Weights of a small mixture-of-experts language model, trained from scratch on English Wikipedia.
Size: 9 layers, vocabulary 4096.
Experts: 400 squared ReLU neurons an expert, 1 pick a token, a sigmoid router.
Below are experts of layer 3 (counted from 0) of a mixture-of-experts language model. Rows are named router (the router's row for the expert), up (a neuron's input weights, with its number) and show model dimensions 0-127. Each number is 200 + 20 x the weight over its row's rms, rounded and kept within 0 to 999.
Before each expert's rows: "comes after" lists some tokens at least twice as common just before its tokens as in all text. This comes from a sample of Wikipedia text that the model never trained on. Tokens count by the router's weight.

# expert 3
comes after: " the", " |", "-", " a", ":", " of"
router,195,204,225,169,163,211,231,227,203,201,191,198,213,178,194,199,166,175,212,182,229,196,222,195,214,186,255,193,181,182,165,210,188,228,185,164,186,182,233,220,183,172,183,189,198,199,211,183,225,217,177,232,204,188,182,213,200,192,157,222,217,194,183,180,197,219,193,232,183,189,219,204,195,199,229,192,201,195,179,194,225,236,189,221,220,240,157,210,215,207,202,202,190,209,184,218,186,178,216,227,178,201,214,202,199,228,199,185,191,179,230,186,214,205,229,218,186,171,221,187,174,185,222,158,233,212,195,204
up0,209,197,187,203,228,210,200,209,189,217,205,159,228,200,218,205,204,259,143,184,179,169,205,217,194,212,207,219,204,235,196,193,214,233,209,206,184,218,192,174,214,178,198,195,215,186,227,225,204,179,186,211,202,214,199,180,213,189,192,192,226,197,191,220,181,216,184,203,218,238,201,198,193,194,203,211,188,157,206,180,237,208,187,191,167,190,188,184,206,203,222,190,224,162,219,249,203,166,195,166,188,175,180,195,206,192,185,218,142,201,200,192,189,210,211,152,197,205,228,209,210,205,174,227,207,201,188,167
up1,228,217,168,186,237,218,179,211,205,214,188,220,187,211,206,218,230,193,197,187,189,205,150,158,216,230,218,210,183,198,214,154,241,215,158,215,213,186,201,194,236,214,191,187,194,200,193,210,207,205,200,214,197,209,198,212,165,179,191,181,229,214,178,199,215,193,197,189,203,246,214,167,197,216,188,224,227,197,163,214,207,214,171,185,192,176,208,190,237,227,227,194,222,184,217,189,215,219,185,166,197,170,199,184,192,191,216,214,212,217,167,221,228,188,214,208,180,208,183,195,210,250,185,190,220,181,225,209
up2,179,205,200,196,201,198,204,185,205,202,203,169,215,202,176,218,225,178,204,247,162,190,199,210,240,206,201,192,215,207,183,184,213,206,226,233,219,183,206,228,246,162,188,209,189,189,214,205,174,229,198,248,187,200,209,187,224,199,220,211,205,183,207,213,207,183,185,206,171,185,163,202,187,202,189,218,211,212,205,189,189,218,211,192,163,195,202,192,166,192,186,200,202,193,216,233,175,226,195,210,227,220,201,168,175,174,230,211,192,258,169,184,153,202,197,191,232,187,158,188,187,205,196,193,195,157,216,194
up3,214,191,210,188,172,201,212,180,190,200,164,202,216,211,200,230,178,201,175,200,203,167,191,212,164,202,173,206,187,181,212,188,193,232,193,180,201,203,169,186,208,193,179,188,201,174,153,223,160,184,210,216,242,211,216,196,196,178,174,186,196,181,197,175,173,147,205,217,173,177,192,214,183,179,213,174,224,203,203,207,178,194,174,197,204,149,220,185,182,237,240,192,207,192,227,187,178,236,196,192,202,196,198,229,175,177,203,206,187,197,202,194,185,193,160,226,179,236,179,231,210,194,200,175,209,179,212,201
up4,200,204,182,199,214,175,212,208,203,195,208,189,167,243,217,196,246,245,194,180,205,208,191,230,189,204,181,193,166,191,200,188,210,236,198,185,221,180,195,164,242,144,225,195,185,179,155,214,164,207,181,217,163,205,208,196,196,205,178,201,170,174,194,179,205,177,214,200,188,209,218,222,202,211,238,229,206,184,188,193,184,219,190,197,178,192,177,194,176,178,201,197,196,216,248,176,193,188,187,204,212,184,187,181,183,205,208,191,222,182,217,237,209,224,184,187,204,188,190,192,207,177,201,247,183,184,223,213
up5,248,220,188,186,187,206,191,168,163,250,216,187,195,230,216,192,229,176,215,208,190,222,217,195,225,182,199,179,189,179,206,208,196,179,189,206,208,213,143,173,211,223,203,197,203,204,219,218,213,168,209,210,212,185,218,196,166,230,216,199,216,205,215,162,186,171,226,201,186,206,204,227,187,198,229,206,171,198,158,205,188,206,188,231,255,192,211,201,201,208,201,179,243,179,224,221,226,201,213,199,201,205,216,216,186,175,226,206,222,192,187,215,222,191,178,234,224,193,199,223,199,223,181,211,214,183,223,203
up6,212,192,206,212,197,188,216,202,200,200,210,191,215,229,163,185,223,232,214,222,204,201,213,186,230,222,201,228,200,187,207,197,194,191,202,182,211,213,220,215,206,223,188,204,207,185,177,197,186,239,180,191,217,220,204,195,215,222,231,178,195,208,188,235,222,188,181,223,231,223,169,236,230,195,155,230,195,161,196,183,152,224,193,215,279,209,218,222,242,194,218,164,182,198,210,181,210,198,204,175,211,208,221,204,196,180,185,228,159,206,201,208,219,181,185,193,216,214,211,222,204,196,202,224,206,192,211,191
up7,176,183,212,202,196,173,198,215,175,198,187,193,160,188,205,175,189,165,155,210,211,206,196,193,174,226,197,207,241,233,211,203,221,216,233,226,221,215,198,201,220,155,188,193,173,209,184,179,196,175,208,199,191,194,218,177,174,203,189,225,183,188,223,193,191,172,194,180,200,217,180,221,179,188,198,205,243,213,179,221,206,212,195,209,227,202,222,214,205,196,223,189,185,206,207,205,195,173,204,208,194,219,153,242,223,197,171,255,234,227,185,226,165,218,199,181,202,194,185,217,216,197,214,204,175,215,189,161
up8,193,160,233,168,199,184,216,192,190,199,232,219,201,204,220,216,218,209,210,216,173,155,176,223,176,214,186,215,177,224,240,185,223,202,207,208,231,220,196,159,208,195,175,195,195,217,223,208,195,197,200,213,221,201,221,214,204,208,208,187,198,159,199,194,205,215,188,160,177,187,175,173,212,210,226,204,228,173,195,197,174,203,210,191,156,217,174,186,208,183,194,227,183,235,207,176,217,223,201,219,201,203,196,164,135,179,216,173,180,192,200,213,194,202,176,191,205,198,174,166,190,176,195,202,177,225,207,218
up9,200,197,194,223,186,164,237,205,196,184,180,241,225,189,178,265,184,224,217,193,196,164,192,206,186,189,206,216,207,182,215,190,175,180,206,208,184,217,177,187,246,190,220,207,171,208,172,201,221,203,188,150,177,211,207,165,190,174,226,205,194,209,169,195,186,199,228,199,214,189,199,195,197,219,168,204,196,219,209,230,211,173,201,175,189,189,220,173,258,222,200,203,206,196,223,195,202,181,179,176,197,217,185,206,185,198,160,199,214,238,193,217,200,207,196,212,208,217,178,222,196,172,178,192,198,160,213,201
up10,220,184,168,226,202,224,171,202,196,203,217,201,192,207,253,193,199,183,212,207,214,180,188,218,178,175,199,204,247,212,209,196,203,180,174,222,179,188,214,153,184,204,225,243,199,220,193,202,187,176,230,184,184,224,197,210,211,215,201,168,191,179,231,210,214,178,205,208,182,220,231,218,189,181,215,196,244,222,228,210,225,184,221,193,198,224,181,209,208,207,196,162,196,176,178,223,196,189,214,178,185,196,203,215,191,170,170,191,179,206,156,184,201,217,213,179,215,218,192,215,166,218,201,246,161,189,201,213
up11,193,191,216,200,238,183,198,201,186,184,220,191,179,198,246,163,178,214,171,209,185,162,212,195,200,184,201,218,162,190,204,193,190,222,203,201,214,234,173,189,157,208,206,178,178,216,188,192,218,173,164,199,214,184,212,211,184,189,177,201,186,199,202,171,205,203,182,227,189,173,210,186,194,171,176,208,235,205,174,217,188,221,186,190,216,184,219,209,197,175,193,188,190,177,190,202,178,199,208,186,223,229,215,223,243,173,202,183,194,227,183,191,211,232,150,189,242,225,209,172,222,197,143,196,195,193,201,184
up12,204,191,191,163,208,202,208,204,209,196,193,198,194,205,211,205,196,203,202,191,237,183,195,179,146,210,190,193,219,208,199,184,168,219,226,197,232,187,192,176,215,226,180,218,212,181,224,200,221,201,201,199,190,218,228,219,209,196,195,179,204,177,197,205,181,211,219,202,210,202,161,138,228,192,230,208,226,226,198,201,197,217,195,222,204,204,211,208,222,200,199,172,235,198,182,226,173,212,229,161,206,205,177,233,179,204,176,227,218,206,229,221,163,185,228,165,213,203,216,210,200,233,173,240,157,230,202,222
up13,220,178,223,194,210,209,201,192,200,186,192,221,190,202,230,229,205,181,217,189,165,203,159,231,198,192,188,161,193,192,220,217,201,199,151,210,187,190,161,193,239,171,209,196,226,184,206,176,203,187,190,224,239,173,212,185,198,188,227,202,197,173,204,181,190,226,197,215,217,219,238,184,192,231,177,214,192,190,193,194,152,219,216,201,163,157,196,194,212,203,204,223,217,213,247,174,227,202,200,241,236,208,214,243,221,203,205,218,200,203,186,228,209,186,182,206,235,219,187,192,200,206,206,213,204,201,186,200
up14,195,220,200,184,216,178,231,202,227,176,182,207,184,234,187,168,164,227,228,179,196,190,193,184,186,236,191,186,173,179,211,187,222,175,182,213,206,214,168,193,231,195,218,201,174,186,229,156,223,218,187,188,148,225,205,227,218,210,199,219,218,194,210,178,216,181,200,176,230,189,208,172,220,214,231,192,148,199,220,232,224,180,192,194,205,190,217,201,182,204,219,215,187,195,183,227,226,198,216,203,240,217,203,208,175,185,200,206,189,194,175,214,207,200,157,207,189,216,185,221,192,228,199,234,209,205,222,208
up15,187,193,175,225,195,193,184,208,193,234,195,186,180,230,202,210,226,171,218,176,189,195,233,204,223,215,191,212,215,233,190,194,208,225,217,181,221,180,173,231,216,179,245,202,218,177,191,234,215,173,202,209,232,180,196,179,167,170,206,208,189,156,212,185,194,206,181,213,217,184,237,185,208,209,205,181,157,195,197,187,203,199,198,195,217,217,200,177,227,215,200,215,191,214,168,220,189,220,183,176,213,186,189,189,184,155,182,200,209,234,196,202,202,185,206,143,203,212,182,219,194,155,211,191,230,216,212,166
up16,186,190,202,197,223,176,186,213,214,193,200,190,206,255,233,224,198,199,198,212,177,200,178,205,178,211,192,201,220,199,187,203,208,216,183,170,220,204,197,157,204,175,212,190,230,231,181,164,229,156,226,198,149,227,197,214,237,215,215,181,188,190,219,189,200,168,206,200,209,225,164,201,209,212,194,230,216,218,187,165,183,216,211,179,233,170,216,199,235,194,216,211,165,189,202,206,197,184,190,218,213,171,183,179,220,206,203,181,201,247,190,209,196,191,185,202,210,214,231,220,181,240,209,208,215,220,227,188
up17,206,193,194,200,225,194,187,212,203,249,225,205,160,196,206,237,208,224,186,187,177,219,221,149,175,179,210,229,186,178,189,184,206,204,180,204,183,210,187,222,201,202,223,215,213,196,204,175,170,222,223,222,171,166,216,207,168,183,206,182,203,226,185,189,195,194,196,180,213,173,226,191,191,205,161,229,185,202,205,185,202,194,236,180,171,197,194,149,208,219,217,191,173,204,217,194,235,195,156,221,232,238,198,190,216,186,218,217,209,228,193,200,217,223,210,178,217,209,203,206,195,179,207,216,193,173,238,212
up18,176,183,199,192,217,175,207,214,190,216,209,198,187,234,247,208,200,229,151,200,198,205,180,199,238,201,229,188,202,201,221,197,238,188,192,222,173,204,198,165,221,191,193,212,172,207,208,197,198,175,220,192,192,237,191,154,186,204,219,196,193,212,227,226,205,216,188,200,189,186,210,215,211,182,161,170,200,208,164,213,212,204,239,226,195,184,192,197,192,199,202,194,189,186,208,211,227,192,214,194,221,184,206,185,169,200,157,235,186,190,199,225,209,157,217,207,183,211,154,211,243,237,183,206,198,209,229,175
up19,179,226,198,204,194,162,192,236,231,206,191,146,205,223,211,211,197,217,198,212,240,207,205,175,208,249,214,178,173,202,190,194,184,211,209,207,202,199,190,187,223,239,202,188,206,184,190,186,188,199,218,202,198,164,205,225,179,213,216,204,188,195,187,200,216,196,214,208,177,194,202,258,220,207,204,201,206,199,226,219,211,214,200,202,231,205,202,174,185,192,190,185,223,158,211,203,167,229,232,191,234,188,207,170,208,214,219,156,206,211,198,190,173,166,220,207,226,192,145,174,239,213,201,194,180,210,185,217
up20,177,185,187,190,228,235,205,193,188,211,179,223,199,198,165,196,222,184,213,228,231,215,195,230,205,173,166,198,195,185,209,241,230,198,206,206,171,183,192,222,164,211,206,204,176,211,197,183,218,201,229,162,210,170,203,184,185,162,226,228,190,173,215,223,207,214,191,218,241,211,176,192,185,232,202,188,178,229,203,208,199,201,224,174,181,195,194,236,162,200,166,185,166,208,221,212,212,233,184,194,190,196,180,173,191,236,246,211,189,172,180,192,192,209,203,210,192,185,190,191,206,187,236,201,205,186,188,220
up21,215,234,219,234,191,185,203,193,189,159,223,189,208,228,179,195,194,224,188,216,178,191,195,183,232,174,210,183,200,198,192,186,174,199,204,223,229,197,215,206,189,226,205,219,179,211,202,203,184,200,237,158,225,190,212,170,240,206,211,216,205,187,190,207,181,196,198,186,171,246,211,197,216,199,215,237,198,196,232,196,217,200,181,206,237,176,189,227,192,215,207,221,199,212,195,167,203,233,194,195,193,201,192,212,204,216,166,155,199,168,186,215,212,187,206,199,206,205,147,188,206,232,207,221,197,144,194,157
up22,161,217,196,182,229,206,217,187,225,177,206,190,184,209,206,236,192,226,227,214,183,192,193,187,197,220,190,175,206,185,216,142,199,226,180,169,209,151,206,230,184,189,205,166,188,215,196,212,217,211,198,210,188,167,198,224,193,235,190,178,193,243,195,193,210,142,221,220,183,189,194,182,237,215,198,183,193,203,215,164,189,184,223,183,182,210,213,227,200,201,199,193,205,191,243,164,221,208,186,211,171,200,198,191,197,213,216,219,202,230,191,187,192,175,198,185,195,185,191,228,247,196,179,216,192,189,214,176
up23,187,255,212,190,205,184,175,194,208,205,232,192,227,243,189,224,194,226,234,229,186,173,192,220,205,197,236,192,182,196,180,205,215,212,180,196,210,207,204,211,217,199,200,198,221,171,192,215,191,198,182,209,187,184,231,218,255,210,192,186,181,196,187,176,188,188,232,176,226,179,207,188,193,236,201,174,194,200,209,167,191,186,194,204,200,206,191,203,182,174,187,247,237,196,202,162,209,201,227,184,177,174,191,213,199,213,194,202,177,234,209,181,186,147,202,174,248,194,216,186,194,181,196,221,198,212,227,190
up24,209,180,211,244,224,212,160,205,216,193,202,219,168,223,247,179,170,215,212,170,183,201,179,211,204,196,192,232,176,191,240,174,201,185,174,225,199,222,188,197,208,262,218,213,207,216,199,224,199,216,196,205,196,165,196,221,214,218,191,168,212,220,178,205,184,224,194,209,190,218,164,186,202,195,191,185,202,200,227,200,194,213,158,198,164,198,183,194,230,180,219,206,231,183,210,178,199,197,222,203,208,203,186,211,188,191,172,239,204,223,169,224,186,176,178,210,210,195,198,211,197,188,208,232,193,160,196,231
up25,189,202,201,194,191,208,212,227,227,189,216,159,179,216,220,227,208,191,186,175,213,200,199,169,187,224,214,218,221,171,227,184,180,200,229,220,214,205,164,242,200,196,232,218,218,173,189,195,191,178,204,166,163,210,222,196,209,196,205,155,222,199,201,178,183,225,194,194,199,208,223,208,234,239,200,208,242,198,199,212,161,153,238,234,187,227,222,168,190,198,204,224,205,186,209,185,194,213,221,213,188,199,217,211,199,217,212,188,211,169,194,190,211,178,157,189,201,229,177,196,221,197,223,202,200,185,172,211